{
  "d_expert": 64,
  "router_score": "softmax",
  "routed_scale": 2.0,
  "balance_bias": false,
  "router_bias": true,
  "init_std_router": 0.0153,
  "vocab_size": 8192,
  "norm": "rmsnorm",
  "tie_word_embeddings": false,
  "learning_rate": 0.003,
  "max_seq_len": 768,
  "train_tokens": 257500000,
  "max_steps": 4344
}
Below are experts of layer 3 (counted from 0) of a mixture-of-experts language model. Rows are named up (a neuron's input weights, with its number) and show model dimensions 0-63. Each number is 128 + 32 x the weight over its row's rms, rounded and kept within 0 to 255. Numbers have three digits each.
Before each expert's rows: "comes after" lists some tokens at least twice as common just before its tokens as in all text. This comes from a sample of Wikipedia text that the model never trained on. Tokens count by the router's weight.

# expert 17
comes after: "-", " a", " and", "|", " of", ":"
up0:144161145131130134033143086100157119167115135124123147168138049102136125140142106056107171076135088122158119126121121117135103145130145108111112089151123144163114125098081095086163124128135151
up1:130142180184075124102115197076187147138098201166127061154085132091105158143129164080132091093178073186109152095098128112084102111167202063143142134144092154091108128139160118099161142127136110
up2:128068158100136116120108146069139066101069087164090121119105104060193124128161146153149122103117148065110128085052148104148074104071139133190155105149101112138077103100069108133173113096086105
up3:117156128166175112114137170140139125112108106161150150167146172072171136063117107065134108054129126145161127160134096158137183212128125136123083132136163083190167174144122127176145071090095117
up4:160164084039123098109149139144179122152170124115141163145116145097193166104119110114167107092112103183104167108144154112126088129139153115137132161072119115098173056161058111108169139161093129
up5:093127101124118157144102196141109106124129069137142090150097128096155121083126186164153104129170113124104087119145065127090121113104127171111110150135116095119086147104126081149095108140169179
up6:131068073148167107085152145132168122101218118152109120169127084100171111153147147160143101168154161146124123094130109149084112137114127094142159136176163168066135123129118062128166119136109129
up7:157110123134171184052121111115090071127171113141144036177179142116117140090122196145140118066145137113095102120086176098175109112074151119123148115090175156093127157119099100129153116143157129
up8:196135115145136100203164150141155097143185126130113171133128111079122151071142132086152141091113128098168148160147104118171062198109074077157135052165107148134094146114178143171099106166195156
up9:111184099128148092114100154159152147102223097144128084119126106156150167116136134162106086089216125172090094120148110125143096124116138149143137144088162115150093129115125055111184123101142163
up10:171165108061112103126103131089084133117120098213066095118170103093168101081057110076140134160116130126090118095156133176080121145149072091077101203169142175122109096137122180145116111139142107
up11:099108084130121095159155181148133128155157096143096144105179122100097134118109088139132153009138139108090168143163106168146157142219110160159098152129121182143103077110170184184085120187122133
up12:142140146148131133125111180079160087096113115110096165144161098079142184141117123183169132063173133183144058066111150167087177165100107153111162187149143091070103133144140083099149125099107141
up13:096148119139129135190142164083155141139164148125167082122223047099134116092136145136139156112158092123166123113131160143119138131120081090113102153154131168066138123140157173064140154118169060
up14:090056100173173137143136102088184165153205164114091163105131131157107106113169124117163086130060176133117147109139098140081141131150101110111176130167096139065111148132126113166104168152097151
up15:165130150137117080070125068056114112116165122107133153073167104154144176127169117150139091135118104154069123077121185152142147156077179140125130099147087192109200066136140177158116128153118122
up16:131202109066138098077145090125129090165191134107185187144112097079153090109133087115125121091085152120069160104161127165148093089058130146119136084175137108069145094161133147129121130136129141
up17:076048117171166155145178087078177130144145184144136096097137086119138127099123114089087090127146153127143117135164131208128166118110133121131111068106122132135084157074070136131102093126127120
up18:107102106131138132122172106122179173156157131084087128144087076072143135094135100091098056124126104160074105032124165167135109140055128154111083118112087215087099169085141150130142112148118112
up19:120168119121132091115102117143122142128172127092103084181180131113144168073187136128138092092109049162096180102151100171158109135112130140095194116183051109099188105169087163152117112153124111
up20:064148173123161105146119163154117124186139094077167123170138089191154172104144074123165094096146128137066122100139123110148134169088134151144134085134134134069147118161140147169111097118125142
up21:084148148076149098155086107065152160073173164140166109109140075140117073129132120127161056111086086107135119067076153150105151113172145137113121161168107160146133138082065140061142140142104091
up22:089155103138123104144121087038132072159120143088116185145165200096130180117144114107139097137132058157094167105087138169100098095093148133082113095153102126093156124206135122153116160148116183
up23:074127095100165119119102101089118154139140173116057188148143135148118074126171108102132132157141117137129108140123087143113129075149145146078171137149170160132164161130091147089106182217108147
up24:152127091155128194122099089116136121113151125160166129071123098153095188119089147115129090102191124153123149127140137137115043167119157117153200139135105130067080124126123131149146178121165112
up25:112080140154138099101142173155125166150143176082147121132134152095114115118175165150065149152157021143143157082132141155127140156090090146127141129122121180108138158123024125149126110120161100
up26:129117108152118157141116212125106097149176090114089131066148061060176102142073150076097117120158144115098113152146126132156181111146074112130200118094125154089107099088080135092163142161117186
up27:146145146061183119087113117128137122116134055118147146147142109105207128128109090131054093099140178144120128137086112156082112185099133057151121084182140109161130144137093124111091116175120196
up28:144170117169132103162153119131117134109178138111101134102162108112207073144150084109137121133184120171100106057158152104143113160155129217145074134109149114123141187126153168130138078150134089
up29:077133146146137124155101105105111168102181145080156096104169132170118138129106139154132108056164097181160135156179105113101092168081157194118145107169141100100101141083118080133127112096100171
up30:100124107131144088118158170131061124192230085076091121176064085124151156174108111165160094151092135156130103118096109161125143062112146122084090176158121135107109144157132139132107132121112122
up31:110104097149102101067108106112141138110183145096041122116113124133155145089162197127154114092156043118076097103098135148135132142133118135124143151149181118130094149144086151118165179072156137

# expert 18
comes after: "\n", ".", " |", ")", "==", " =="
up0:103181121110148193147126129138142099124080110183150174108146103124135117137109113137119102068147169059073057189107080143159076141107159172113069189111110121132175113131096091097111112131110160
up1:161113145088142109169062110054097106087121195159090115135124122143090094101206091116161173118157112115109078054166120103137107088137110185143126131140123146164134177116110058093122144109181139
up2:128147103180139113154152095139136103137151105118113083125190054142089128104164169135136094133113063131151122162093169158112168111140185119105073087147145119145181186158138068139172119176202129
up3:053081121151167119154129110103166126152110130119123161114139083097159104108094172120134067095131121130059103116192148148068108099128158134154144166148091149100114076187127115137173140143152137
up4:093190116082123169199114081109091151086148158175126165070116188118184122081167102098153092156187076125147142126101093148140100106098122099148161136154141126114124138159083150116122133099099148
up5:108140159151130134171112107175149096096169132117181168106171095109124127087142125113128182118154120124093149119097106106058118133121131117028166113095151152197109144136132148113134146183075192
up6:080106129137117090085100068152066091134127133211124164162124079125143110187158126174118144089127139094169063140211097114164125168058151183096125122140123159159150163182091130139093112064078128
up7:110113159163146136118123166101129172114178133078106226152142118146060098116098155120132164158101151178131130150139071134118124129118164124138136133072069136094096122156148201186117067133150158
up8:133037071172177157161102156109198140171142167143127186099172151152155159167132095127140121081102121153171149123086180119096165171141209143113133102157096156159116117124080133093064125151088151
up9:140111159116125144107077097162051114118145135144118109078120142123144121115139147114103179067045124126126122115152148080141121102119078117145106113079098155096158136221163094069140157126086134
up10:189084124084165137149095226171172111134144146213138142176115115076136124093150162110180112120104098167128103185098109182112119167124100160095155173089119124186115153160147097120184154130189116
up11:112136141177112162051159146167148134086167086097170193151170098096175111224132126097141109179085163146104100155128095099124163096073103150106124125149103166100167094085138200128123136107175142
up12:103125139187163122144087164157178133132090114103145129149185157131100133153137075171107129153092116129127187180159086069146159154110161162121117166100122164096152058154112223126121140143100165
up13:150084146074121138174141147102115113124130131189129135138122155088072115150066169101149112166149149115177111179085182087114131106122156125128095114110099146121157170124104130125091118187178141
up14:073125124118144136134137100104112131132160137142178080163140153099102104172155128147090115072089072186140123081154080105230129154128106106118197157130085092118125112135161150120098162091163128
up15:157130134163113154145167083178092126113195108213079188081086046084114087091138141111095154112158148082142136141133117107147096149135147101169177120126153151227142204113115107153169178125162124
up16:152097124080144167129176091146133105144119064125145117120184129095133162103095078126155174116087122114107099163152150177138095138100122043089136155147105200152095083148156131142114141123135140
up17:130058155060075133091123124122109087141176186127066114120147149109158115165141111108153160163062113081145119116095154172169150158143127123210073187151131156156104131151118101144155139108067119
up18:092118160086121150119142139069121102128148111096126127129111061114162097059131140094156155091076098188107101121091097137177102162114077118085121103129169131113116110109094139120119136111136148
up19:163127053085154120094132143170179142139155155082113117115063113101168082125176124155160075157088178177153120126093143210116138133095111140119101081201089128146120104120092126142183148074136133
up20:103093159136143169097162080150053135102155102105049106148107145126147142119167200105123120157126109113114141158154180102076096047109134108163129112171117120159119098164080176139094149152122120
up21:169149096133127094111111123120125099136101126159218155107144161121171116105117158112147143064074094167060086153169130121095117118148204091100050134114131139113137111130129174038103130073192118
up22:111167114130159109187158115120156097119148128139081109110136123137187097187120109115164149086139098085071154160104111152139162117131136138117147136178102132131092106124142096123088173119146144
up23:194203128162146117188118095112104144108235097181164160153101093121117152121090109108118145100089163135103121098087135126089108143146149109164169109146128122155175189124162156135129111158137130
up24:130136148178167150111177148176080096094154077152147121127158137105078141124106205167125128144120136094155121172102168158060147131084118086091174122094084171082170144151134186123133111141126121
up25:114152144100088162043158104140072065151159123132145105092163164114112181173101102085108133147107119137112117159111105155109101095137154138171093096157088156157172105135094117144108154095166139
up26:174150132181169154137156122181144156143128120223082140137123186105088139148133067063182147094098100094092126098142176179129179058141128099128093134091134172126161107131097102107152118109083123
up27:121093121140218161212147127083072162156147143162106157099150081120082134070170139094106192163108104103168171142139152113136187109175170139108115078175150165137139108116106137101119160160151080
up28:140120099120119138136160180138139094106142133151123147138193036087104169092107097136147167088170124100121129146117163179068152169189163147128109120125155128141073123143148166113152128172175165
up29:149095112157121206186118128117075122105134141181103118137112111138111096098111115184130182155096116075098135137123163122116119157168151113103151110098102141161089132187102088094134156115119190
up30:174093142089116092114118093155150094096155069167082058179093094136116107150141089150105135182162060192093086086165104166116136196123126149105107126137126186066125130134134105134109144148217113
up31:055060108106161139118154145147196144148138104149120102145109052135083125156086133135140187034136110146168195077145177175142164120146138156127164174164114111130084132119143087132104143088092131

# expert 38
comes after: ".", ",", ")", "\"", "==", ")."
up0:155136074136109038119150100161141102160169103170108132147092071161134085129136145133183131114149101160126165170130101157142147134135197136090084136075131136105135208123118173098133136069125096
up1:088043122071160156090175106121112070168112174123037081086119108164162118079146176162090131118134140103134127110139145143157175094163091146095119139095115113122157186165137083061100188124071134
up2:111106146090178112136200140217199113145156115080129123137213123121121178144180148072105090089155059177138081121092112051130107114128116116081146148131138189108110025136190147147153117112123084
up3:145097127122089140139145075128175095117091064181113091128156131154184184168095163080127136123141119126142119160152173138157142115061080096186158095146130096134142074169156133094080118148127106
up4:122109156097123158171110085118091157123127097137101115167171187174170162143106164065123164110186082100153119159132152134112125108201133083151177112049145130132142150136103110194144107114168158
up5:128077173074172163104082153132167191131134137173116152251118102191164134105138133118159129117111103184125104150123119182136085134134127167119098122118113124103140127078121171122090152148168098
up6:136129142127156106155094141162153178125100142141091098101097115128170127127068133133155102173178155148107128105156075150152143151166165125181105130091110147142047161162165146107112169116203133
up7:074077166120156139134125183102153105123123202143108116146117121182112104095200125079124129081216108104109075121147131050099104100132128151104169114158182194114123150179121066095149139125132098
up8:126094143122133146144101147128143034124127142164092064124120191150170089177124092103164120187205176160107098140099165142084114099128114159140097123088150153112125157144176141098166146123117093
up9:061116105115127133163160111123103087127193109124106081127131098127131133153104145120112120102123181087093086106145131095125109123102102105133053131111096176128128132099141087148146192133170078
up10:150060199114170129102146110116081127115113163159111117136163124195157096115153144144126150166176140124164112143139073136156175091166144127102144054096065096111128135152141131168132131127120069
up11:127108158117184137138171151113194176140129119124134133130132089044128113125127167074131133139118120196104140186140135161076100116114147075143087078133077158109109143096071150151126102097106132
up12:141138127102162147158103109114092192124152126218073178133098145130075144135210080136122195162132130176151089082104115118122155099127091091068133099129112128126139136107142099176118107105172104
up13:150159112194141084122068163154106106110099149131073149157085076148107115084163135098158070131076093141043095158120121084145149113101122172092157059127104126157082139153146115076160136189123107
up14:118164131145139077179122138096156177166159151131146077154161050129147111132084154164179121134060161184122116084163163060135122119100107157137125172091108104148128148091091123107164134096124153
up15:156096164083059111124169043112136158117140136180145135194116195150116109128140090120150097085187149163149148107121146123128098115075152148148138108125140133103158157151111070130090103074102109
up16:122103157108151129151159131160151062063147165141100164122127127137150128154090108147172199055155202119092089121109179112157177045161168137132111138155115117145117174100136100200117156163137093
up17:071141158177160156113108054108151066114143200150087127150179149175119118125102121178051160150118181153138143136144109161148139131180133121138120112126090099087151182166158166151118135139172127
up18:122143095075159135122126159188117123168206127134115180158125143127104160170148150095148145127079104174108106195142135115102108161071111112098139114161098142143140165121094172189150113124150146
up19:123115143095129067129171145115134186100100137181153078146142119131107183110163111122198128120118096152100125101157133089096099120127154095126103081118124148061085173118183184119138103137174096
up20:117125107147164142115136121180165096058146187124125113170111138164127140116146138167149059117105126159143112184148130148097144115160074097140114151116150154130059119148080137151160164122149115
up21:131109151168124137106176112069114118115111181232141092100144109119111160199131185131098073111171110210163114162068121117071156162138180171170174109119167152144119125117097071179082130142141113
up22:173099116163145103205145090100081095136077104140140104194139152151135147157132109114128133128118172069077146052157128144113127106133144096141135079128051155155116144178074138093121119148132124
up23:121113076114160189162147176090164164145139121148149179160121149108087122083132125083142176113086149105149113156104112131174110135135117135138159108168079172100098162087117103155079098109118135
up24:129126108129148122135142158089115106082171110185054130129124080071172169105183108189198165115159123144102082090131113086087114172167110185142154090123127128156120157130176096106120132177111107
up25:162133129116062153122089137125088147123128122211131042154100128105092170136124133140082155091174176130151121099060126101170093042111122106141163071113144181156118130117137084138121144118118115
up26:145122112171133091137104174130154073054135180156082139130116047168083075122126166194205100067134122120103147093112150121067117160133161134124086113196057134142119195122126147131097125154128090
up27:086124149080111166146138143154147100156135063085191154141091109132140132144107096155116095147125166168116123166111127125114100152114148146119133061141158085140103121131118078207155128161117078
up28:121169110106160054162144159144150112128163150102102108114127090080157151146123129121186137146114119190038172108112117063148123149140191182131103164159098185108119139122182094113174174146092125
up29:162127117119107135143129125136078090068150137116068104119151082097118152102128119103161132123151107102042060108122124098061081105146128166146110105189120128085113106130180122136122165127154093
up30:158094166168163113120103114176081118126152175115084146123142129115124147115130118120104134117118089068139063121080074118167141098099124106165099151151159179154127147175179113137182147122121094
up31:111031152135185140115211149100057134166110194133089142111082145114103127169150141125115156085074168131062104118111108149163095111106143143124115096175126160134136076133121092169129190157125149

# expert 20
comes after: " the", " of", " New", " in", " at", " and"
up0:147114103179185136156091151055180085122175081083085091141193103110104137059058184160171071140163124151130099089076153155099163169088124128157120137160141144132103160146139100184115128176123134
up1:107151130132156115154127094122084130082141154167105109135158103099183121057156142132118162052145119122170103084166117135106181149163083089112069151140171123151154130110148145171112075137109122
up2:134118141106096115100104172163075162132175102115178140079193163155148165174142125100196101107149136145124143119112085124152058148153164096117110075163184088124147088120091056125194121135126149
up3:076106109118125083091121121065142100165129159154116044132154067133153137131172124127088108116136101092073107135083107119102182098104170093078102192084105119211095164164147109091093132124094124
up4:123124126179091088152056174087141203138182174101129144150135095080163130136147117153143116134113144160134143145109147157172164192098119158198097193135173149129113091149114091127131185174159141
up5:076067143143141065065109105112153095188202123126106099093142089104160166044125184124117141128144163160108072130155102149151187152125140163115144099119079156142168154147111128139103145133099121
up6:129071102169176144093134152127108088164145118101136126212196114145097138144070142110133107059128097117126130188118145112118150106105117169124103175186175100101143178138066125111148170135101093
up7:105115163186091141150125083105134152161201153102098147116173147106197135131101158102137127110097185122110183171149083133118124147101137107141138127121118149122067098087143076158094175189152092
up8:081105064151132131127159133135114058113089162117137126137161130097109181125079132074150069189095113161152086133156137135133084131148113108118146148154098112118106114121198120078115132104113102
up9:134129121103109169162087124143151127121162145135118148112121069175176128127171178165153108077136191137068110105107102139143122099128135124082107152146118198125147174180132096070133158129105143
up10:094104146143162180169113132122099139118203105073130136101167167183116187079161149074113099143128121156117118160225127202132092131131150086134181145127093118119100093135089180138126127125115155
up11:099086091106138105187129106163152175119218133092113193134145121047166150122095219120142128166123146131142155145106080168122114102136146140158163069176116140119131152120108093145140095140117085
up12:170153133168162134106126163178121202125174119142130103165176177106073166090110122135166116115168125131123158068160091144109126110144162127095159112114101134058179182079082152125104117134111155
up13:107130141123157126131121121096105178148159125113121113175104119099128027099066110153117143133156141165137105091125087189087094152153096115105101072140120142107147182135098111112159105151100156
up14:109096131134126162076155097168081161192106144127142171157133052075151102121111223108116175117110193102100197155141109122133138167063153113144094101169118111143111120135151104181111169110181117
up15:093116131145112100141183192145143118091111158151128092179136107151204157151064133141152103156144166104131128093117145146137123100125122103119070129071122118076178105114157095174128160123153137
up16:055171095132130075115116142088151150105140132141134143122137119117123167158083146183135159120131109098125152128097098097161137130092111149122134121116075143094150072121137132078124157176118096
up17:162203156171173127184159099100123118156148111134112088118166080141158130117124123109166170148174126066098101126120121148167103110147132122145053181154115187114100152095086091134170116107099144
up18:080117158160119123115124104146088071128125112100175131136134125136186159169155114197115057119131137198096055126090091108125090113067129173147101092160086152121135106159173115111061156118142098
up19:075136127144131101120064130096159166222120124100164082165206104119131106135150162192182144157091123109082122163171122122108168131095091083131135089071154143136093110160141133135106141114129135
up20:126135123138151120142194110103138184107185151147088136109154162151088149163124154162153096155094163143151155136095047153081113162085149094102079140151112162136129080149103112145175163084150106
up21:169193178171072078128171141107125149122148144152082196159107161116130133105184168133085095160163161185145130149156130126115136124080169070089099130208098149117115085131034104133134119175117168
up22:046084149146152091147103120163141162111097130145115124203138139057156145146094104135129114165141112180149110064124138122107190114117080156131138152087134098107104203099102152146118150144139157
up23:078108155092160093150116142097069164096188126116121139169117124109161170119104104132112110126114114142066095085110070134125161155066101089107167167143172108066131202149086052037063149116143097
up24:101121128111140161159123109082166136170091141124103188111199074144125156153075107160142149147136136179099162128100101096168157171107130168111097131129108163066144167111106095149176112133201128
up25:131159090196089144140108136111171204118179115135137152143141108098175137125083187102125103146134168144107132103116124180167129131122122099141125030147125136153085129141126110111141158157030123
up26:073103175073086137106119152125162152122154199150176091107103141130160108171094155170129127149132094130155155122111100158150142100080185097137140154122089181140146144123112125070106128109106130
up27:175107130115088137180127120086129101130132121138133100141149156119097094042085128089138120080142118125117100059115114112190117163071157117115101122110132121136127203108138161103176110162111175
up28:146105107140111101163129098188148199157140119123168089130178119159170078107111137097103074085124150151119117064136119128127147149130173122140113103125169112175103149102120115176130140113079092
up29:078151139136134117184103101133151162143177131114068158115185072172108114105174065134069096052128135169149133150068130117102135147143132107111105178140089112158087187156124104168053114190143088
up30:157118118172193178111171108146125110155177133109145119154142140200150167166098151091110219133110188137065126129113101097062106039154184117168093127118108094087110079110068116121139141140074132
up31:096090102174171153145133141156173118102140131148078150144161065155217124110137153173141121168135115067115103132180098136156175208169101146088127101173080112126104115148146079148140125111089099

# expert 32
comes after: " the", "'", " of", " in", " on", " to"
up0:158164093204111089162101171181156136137123098096155143130159132136146028112168161165096176097132145120114137175136148139113115179114112106089166134136082127111083138091111133129171183132126104
up1:142108176151123161127112138067109139097209118084141138112141175142103128184108213096156161123070080137104114143145111133142152118157174133093124098103116123072132184202100115134161123140070104
up2:124116124083125135090188133138156140129115160130162156173140104133143120124179063126164172124083175156076138131158079108133085171113147129151070123165127127115148113107073115157171166109118146
up3:115051155146084128178118133123119124127153163077136186200124125110143112154147110169109130161061135065091171146144104138111120174116115165164102126109109103137123161171106101168151112202154153
up4:175180113156170124110134142115117093141139162137125086106136149104139096088075148194132205081128118076127113126102114105117153095111078131163187086122097151146109126102116120077149099175120162
up5:107151110148105123119128142174117194130188071157137116138140117107183119088069150170166136142108132129145118122108089151057122147147131121095152166166066134111136124098064110214133141141085094
up6:058199124111114097120114113059088122147100137147160150088188091139151089141084090187118130149120119132106143210066100109098102118111165139115156076150109140085108151165136169122094149194156084
up7:101161109102097083132145130124137161112121152129115149162105139076146098155166142110153107147106098153153111125080146135125139131114067135145124112130055102070151177082069132096143129124081124
up8:062118164203181173113115158087149139134189129157100129146106155123112159144122131090165091119106164121139153135099093110090134050119111089146112141066110119106126166090206095145145119137138189
up9:175128161157092096180112100136083197134197145123169125114144100114137059132111134170143109147127159202099140134093126096133104158175160168165124173098121163150064198161110109119089118188158112
up10:121121121116144155055137099118105127104153140140145065087150153161110101151117043077145120091105157084069119113126114165063173101154119080067179106130128104144088087065090113138120195117120139
up11:117189131117120118149149087088158184127130105135160200129139094095123140173153140081174116160149143125132102190096124117117167167124185166141192091135045138142145150122099199116119108139148075
up12:094139125185076130111091161124149107131081169150116123137105108103156134131077097139158164154116060162212163130122151186125142158117169148106115112151091147122082074101144081152187128092192095
up13:172087116133154142097180152110080122157143151189137159119042109064115133148125097131104133106093154119094150143132172055117109142191139163189114131127086115171181114106115111141114132175145139
up14:139111136141122132079110226050138094119152105139075131165087150098106187105097116069129105130082121168154161100163119124152123128159124099176127128095162122092138153091099128134028123178095157
up15:153100104149080110121193133123136154103122115184066199093134135112152095125083120102080111117158136108121113159097150182153134130150185129169159166170082097148085165149140104147080194167120154
up16:158054129168149131126081139157144103087108216088106104151172091124091111101116165131179161176116139067194098101140082116095136126163097128126122136154094081148072144132158142187131135134116097
up17:154120118116103132164159130079087171135154127149083186130093105136116120106118145124118122038127107102103189161164154188186146081142190083161132182122135109160140110127127035172167120171047121
up18:145140065148125134165104058087132147105144145152117170089109117136163124077129128132120158119075206056103133195121132109077149169161154156099142093187078190120088128127139104084091111126101113
up19:111108047180117127156209113169061112140132102139133099095056087141090075152135129104143166109138112116091077115172155148174101131126234146158105099125161140170129098146151127085112124137130147
up20:091118175161085142103095146143096133127139176142108172156152193183071119106149239081104135099125133181146120148162088090053152134113162107103134114190117118132107132131148108179109140184107121
up21:127118198083108063181114119130093135159099148112130161142140097141046092100125106128106147096120105177105190131114119099154123168103110176207177131160147071189159110120127216163096119157140150
up22:106119130171115143120114138151114151144135185115117127188119065130121134131155113112156149141109143080156129117136103168126164201118163121181069125113133149107113162120130124130152128187126091
up23:072107097077209085125153172150137132107128143122090140167106112133143073113055106110100185102165118118065099177122170124071137109082128103106102123100135124124164113073123176152122111152142096
up24:114109142103135115216104179088205143115138136136107145096142144133101142141185107112127066171096087175120132115168165170073161100112110082116163131133113255077173140134111162074138110130131084
up25:116118128174157136089094169138175099214185089138121123140104115113117150108121133113121091069121166080143117144200118203085121141163143113166159089172129122144135071151143148136139129109097136
up26:109100131172099192157174148130142170158213181125140087113127137184185158105188084080137142133101120088145153152162084132124114108212152126116153164130105070143113112133146099168093133160108132
up27:105101157169117155098131163177133094161174133136132142159166094123117082039136171136073164124126127173120152131136128123130004093139163184140132129128176109086097195129093138159170128111131083
up28:151091148143127197143144118111154172180139129120076135155116138148119112182143158131161091113138154187138046177143106126156117119118123135198133063066104141090126117174124088162170109159189110
up29:124094081103162161174090170112104090123145156203129148144147113134102140111115120137156166187136117127116126158059085164133063122184194146093129114055180046129145170154173103092136128084122071
up30:172089050196119168080143145135129112088160170160086105132119056099119133180167148157146099138091113139119138080105093198102118114123110110120131113070171159095121123114096094089148159100109149
up31:092163142109159146148055149111111093106181159120099148141192143187152118145133109099106145148127101066133100118086097217107170111175144131112134176153153171094188154083117105128218166127147126

# expert 23
comes after: " ", "1", "2", " (", "3", " $"
up8:102167163132123154191154229097084114119153100119164100192131117142077168154113123149152168094145154129155136110074123105127112155105113100127123146096086088092180145093096085130088149078163167
up9:130105095082132128084088156097070137115151124175146124136166172094097115131109081115098148088160142089130161119076133182144091085100131135103119147184122090079123094092119115109164154120106074
up10:121109088178122157092129150137057075107177139171093059147125089102121115148189164094122165078207119190113099130157115112098095152081125166134188084122119144175091136110087159112161135111147137
up11:110082141185167162185142158183107178147093112174133217084199159103084079138153132145146119116078147094104173166121160140116154122115124150132124084139062177118102066144093177130135128177158128
up12:079077109135125141115121141096101104127142154162116099100080136090190137125101128076155091147170186192188117123159143115107194117109133078146109072197120146163086120141093094121158120107032042
up13:158120130109087131135108178080114154101204120154117086190120097123094122115117127121093126139199147145080138163141168144126145112110166091123168174178103198089181061137160195123154120118116182
up14:137147089139136090065115129132147117157118169134167165172102122157101189091179071198162163174153095121167097148155080149144145144139191169130146105097127145099144113157062137172119117177132141
up15:107116052138056155119103164127160093099129190128115141127124115082112144138128081120163148136140072144109111122155160166138111141150115091143113188111093142164145112150194095150134058120112172
up16:132122149131092100164116074064148142092105127201143143173135155108085136154142084088164174149142125163150125164083158109150137123192109058127161126088161188061084124129168036152113093129123166
up17:148166120126056115176138124105083097107138135114123126154135062072168071085115112121143110099107149131153130144065110109157114172111115110163182164135113151139067109152110117078134138171167160
up18:085134146161110162182162154168025135170147122054144067138118125096113162101111160121093142146150105136136136144088174117131097075140174097130121065149095137163139106132088112163098121102119079
up19:131175100152137163161154121096137107090115146078151197139165106110131110111145167145136091088181087176118081091079144108126102134127196096117152082102109101112184165166163128101157103053107092
up20:149097148155096146143060184147122195130129144140189123151140102119165048055136152161090136108172133141100094203140128052082143135096159113124195126103146176134107159121134147153097128148131142
up21:121144110128102131094095114099150164130131156133123144143184140131112137056158111123133070093125102127191150095123194104127150178121107141118160110177083108077096089147126135180214163172133153
up22:054079088147122111133168103124152097107128146145158187106179086154158035180135098056155131149151126126145161165078124146090139086082167153092146104160153143162138109132146073123168158148125128
up23:165168151177132160140088141131067126083165154089115145113180150108092140173070142144111177175153145163140188109081103125126163090157147106099141145151083132094170143148158138153108099062100177
up24:063143203136154139123211152088101032096134087131093136139120105099144136159090124106122112149131145131158098103103187115139112131071152101127138102132120127122078123118081136051123096197108104
up25:110119092131141157100160141101117065143159120178167073132178128080153199136137115130189100163127144153147106106110130165123063111128136109101140102156168135077153141143121148156110157162078084
up26:094158099133133137100190134098052134164176131190131111112129118110118118123086119101069078074114130072096132047124108204119103131133165104130095115114136061171125134130086087047126101170129116
up27:128095146189128062195169136135144075088126156113150132118108100168085118131168109119178171154132122163169140162095183168147142171089145116130097092148057188080173129146140101072112148177148160
up28:139115124148117108088169163064078124116154114169115157142121138059184139095147090066135099148160181152132072120114175124120086129108134131153145077205096101179117146088125148062099102117124093
up29:102173116179114112173186161125185116131108091154116144147175107155154135120110105133181059179096123117084121108068089110099142088149154134128112163116072157133145188107129177109098155118142151
up30:088125151168116153140135138157086153117130152104153128196135073069082132129111109142145203109119136117116176083075095091139145132106178115161123136167152108169159111147093153076145117145149172
up31:115121060140136155128099123098122083149102139151085072100195093090191135097181128165145158087155105096109115147090151101169085125150131058124107159160108107146134104097169125156117153124141169
up32:199157141105155138152082155109155157079126107206159134136151147050154137080169098121138136100136073165108152103149063174131133124125117143085173149175124172057140062177094117115131116158075093
up33:136145101046094118155187093122130118110102141096133147136147123054117167081157069136120084160131167158066148173119082116142167148102142117124128081158144105116112119181098150183113144185118127
up34:109191078185179152129161118160121105168124097147179119119127114068107106116128156138163117087168156188053122166093094154123111100068149156188158082089142134099179168142119090136128138142090122
up35:143124085170127138133126059107087084122155174112107158174135107137080140138161136147143092129083167171099154192140134174152132134174068078161085118101180135173082118175092090112115137169168111
up36:116158075102149126141172150088197113126132167164170153158118136145173132140180093111125122080110157135132131057132090153076138105086169129121111147182157144105165124118181204128138134129107133
up37:115122125108165154081139148098160148107188134093145165130113121126103139123092109138148146092158131171107109206110141121116124112132178110107154084105121102110186180180120121163149100142121131
up38:075145126151159159141114165169143087129130167126158096092115133104148136141149146094063160157155124149190107100116095155090169130075177120061113082116119130107079141093037114143077119099122112
up39:147086154128159108166117153087150060103059181129071138109158114082137099164067116115131074077162116186119151145126145076076080077118182144107168121087202154100187150117130119088128127108106107